Weights of a small mixture-of-experts language model, trained from scratch on English Wikipedia.
Size: 14 layers, vocabulary 2048.
Experts: 32 experts in each of 13 layers, 4 picks a token.
Training: a variant of Muon for the experts, 853M tokens, 3254 steps.
Below are experts of layer 7 (counted from 0) of a mixture-of-experts language model. Rows are named router (the router's row for the expert), gate (a neuron's input weights, with its number), up (a neuron's input weights, with its number) and show model dimensions 0-255. Each number is 500 + 25 x the weight over its row's rms, rounded and kept within 0 to 999. Numbers have three digits each.
Before each expert's rows: "comes after" lists some tokens at least twice as common just before its tokens as in all text. This comes from a sample of Wikipedia text that the model never trained on. Tokens count by the router's weight.

# expert 18
comes after: " re", "e", "s", "re", " de", " Re"
router:539485492488568505509490475469463452475445449488474516477495500489472507518470481510508529494527504525511531520504479477527449510517451465488507534522501470517494518459494482505475489489510537542480506499505497515458488532441500497521498509465458535469489449526522523506496532476550494497502515510491514468488489510464490511474510461488516497500503529499490448501510519460487506495478523534525498483496501531506519500522526505505475497469486487470516537460486517468526540539507484538496442473510484505485538525512516555538465538502485492492474563490464519498520531500510479526493532501502521540500490472471513478459440484461500512483490456486525483525532492498461454498524504497499512511476491457538458486529464504529477474525494522482520487479500484542520487526487463
gate0:491493523506490457513500499487472505501516498490474456462566492511521538513532521446481523501505525514486536534492508483516494544501476483464520482510473545487458505434455541483553479453474490463497541551495518486500496508483530455514513509497448492516506461499503529510541478480483491463506539502482476522471512499510490545476488485468486477516505499485486537496487498482447498527510489545478497476511485535514499541479476496519493494521486465498511505456548529505504504481480470521465487497502479526497503529519509508501489480531505523528476580479512506478488521535474466521518524513520502485514486521477507532494472505461529509462459510508554526519531484544490468499468510496502450483495498458503478487503511518449521490465496443506503479510484455471517489474454508
up0:468552520505511518510488490473446525500493526447516470526517489491502523501462470548507530509517492450545539523461527491482488550438452525506490477520481507461539523480485491545505522528516478541463485530512466485546480502504510505504519496486559476493509517528482500541562525463435512483503544493508491547450497484489511486518496505496478511511490498530498477489539553468474465509481522520507514522490532491463487499496489505499475483510489503497451484526472486501483535540472487546483496473527488500503482450483508510496508512478478515482500518518531506464496494516488523534479521474494465484507481543512486504499479498491491473504489450479474507516496500505494505489485510468503486517483469431536509478469521526494518468470486449495536498511491558529553500492513498

# expert 1
comes after: ".", ",", "\n", " and", " the", " of"
router:485504509490495501523527527540493488474497516498505481479488509479519440493501496488502494476528479522498542482444494517512474512475458542506502531471487487472511483515552540518522500520519523484512522506493498526530532482493468523457509500519540507521465467461507463490498514496494484510481478458488570546520509476518482495475539542525486517494443433500432452535504471503471515466508453458477530475460507470543490493472491518486538489490454471513523493538498448497495497459524492558496482484487540497486497520449461516536514488497483504524475490517516466495523483485540502486508494449523517504491514540512522533471529465471489519538448528521482483497497489497518502538515492502485505498502513463492513468536490535507481516490502511471488490452473477484510529488518490
gate0:539508459443513526488434486487478540468546478456452539486519468514527501517491490514504473504557504534505529537505498467536469519509486458506499522527508533520534516522520482505507504487513521520485461522508425473482472519491471488486481521478481541517546491474533482496495479532512484487534500523485473497494510518524511508503497536472494486485527459503476485524492531515471477520518479502509527504480483486446482490484487448521503498512517530437506513470459497476509488462467458527491482476492525501510494526468520566496506520502507541511497504555530492497491482458462483504505535483549508530518520460535520467471531527518471481483456519481536495503513486524518525543481458515441518506485522522488514499475493503490496493499532479511486514511519507500537522472518508
up0:474518505543489529502526480513465481489458520547505550528506471540455543525464484470524523506451490508491490492497494501518468480512544498506462514513491511512522464448498495539518460498533494511505498454457516489500528519525525532532479502483493440480487513512429502503472493495516478505492501515511523506528495494529516509479518473532544479487519518492446511456515474499517489484486529461495530500544537508530480479512524508500462479553486521512493492482524492491515499515478514503492499563551517514504530495464484501561508501478491502514456535482485545466480462482512486503491477514461463495473483488499443544501447485514472488515506490510488488460481511475476482501525484501533489500498498514525528531542529461496508496475496515505501486526531470556500445487551510

# expert 0
comes after: "s", " S", "S", "z", "an", "en"
router:484479524477520471508547514493499484527479509552504489497508494475516515512482546527478472519490479552510478480548484550526468509497540474505502556457515503476481520500486483473467495513512509464525549490502567479474450468488475495513511515501457463510495536509493482499501534466486483557528453529478493520465473479491528510494509543441503501517501530475553526575517519438481502484507522478513516512513494480513544483467551519466449501540549520513508493508507541500523574520479500460530477466501488505511499473510482506519542537494521458519468518492512531499534528463523487485489531515516497474499489507499467503507497493441511527504479482508472517483541505503479485532512525501508503523519466504494506506523493501477494480514508523475487497491489489493487471512488513
gate0:501437507487484502512520519539504487476482504481474438525482484481498517531508464508486466482511493525480506535497511497489507518485564509498490534496500501483487472540518456526512466492471537527528485538479480468479519479484535496445530461501494485510497495497496435470490471519523492497518496483497520537497513473572493450516516502513516490471504511527508466440491506477524463469505531525486500500490495495523504521465502517487517496509510509485537507483512481519522504466481519568493516471543511523500477490502516501546492518478551481513514502488479549482472436490552512495484463468513503501543484512529518499497546501422505462557481508545492537500512509488542488509528505497525545494480478491503525530498488480476489493472524462506527496513492500484494517479570523
up0:490538476504537480530517477429518504502506492519484499461546463499505528489507525516506492516513502486502501507486492478513504497506496501497480515513479505488508500499549471505515501505520448491520481518509481529446460429485519495476486486451486499522518501494496487515530455443483491515510479457518502494516509515470530499527498490521510529526545487523501507497497487532545521496496544451522530510489553516504498543515473518497538480524482529500510509540464518488543491536517528457493525522551509526492519458536531515541513544506486544516464501520528496482488539515490512468537510417515524506491510559507552519473516549475497510457566482529489525513495544498494480535514487480505520496461488513497472488496542530523517483491501458502497531477494502501498521534531520

# expert 24
comes after: " ", " re", " de", " con", "-", " ("
router:497527529500516457478476480475447544433467466513513455497498526532479464499484486530466490513460481455496489467525499505523470510497440482521534458508474477547483483479508550484467488490488488474516457491496469505459494536524505446451501508522487467517523496489528498528506501522527555496500475517535506508479499477504521505529467513533498509520492533523502457499556531474525487512510487483523496516478501576519533506459502508482488494446518516462482535487521491531539555500506522520510504516490527502489511476516481519538502519493536506485491478517485535484506466472481510493518519470540512453499470487499477495469471480491516514523507502459530515519503523455514518490510553511522507502491476498516475502533517495456516513486477482524539464504508503462517550511471479
gate0:499490438480535484507481477526494496433480485471491519504473495528545531489528465528485473476493485517465528523541517500454528508445536493436542482527481504519497485509500523485486499453497509535486464487519467513462519480495477505476444491542469533516462506497520494526483487484525490497472545478487557501475479501521497507497508525527499594493494530538517502503507506470481470474485517515492490530512502501510490480484511504501468457487529462506510533465505532564473500504528473442509523456529487475513512488521523507532520497468501498494489482508521501465502501465502524465491483463487480475521522493533491440483515460458503475492501537488522564515519493493536525540493478494507501514543463487485542472472475518494485527500484518492507503505496495486484504495490515
up0:545501498494508537499486500514507575505529496485526467567513478497485488508465463523517492501509536475467485544459457531535543490494479515488550463522491499465475513505511446485474502519553491516534502553492452483491509466515500576526514511507503529514502474490517436487512489500446462475510512495505494520506453485457486496472468454508507472524517501470534489527507546515496496516518492492498496506524479508504538506481499478514506478492473475462523473456487537492501448540499546501483469506479479506499499534463500496498501491477513529525529478525517512474495482476526513510514485508516484496499456495526509448557503517509495496515514492513517486500456533472460472509486505479522498490536475438475483528491507481448515525535515472498508450492487482503508502515478522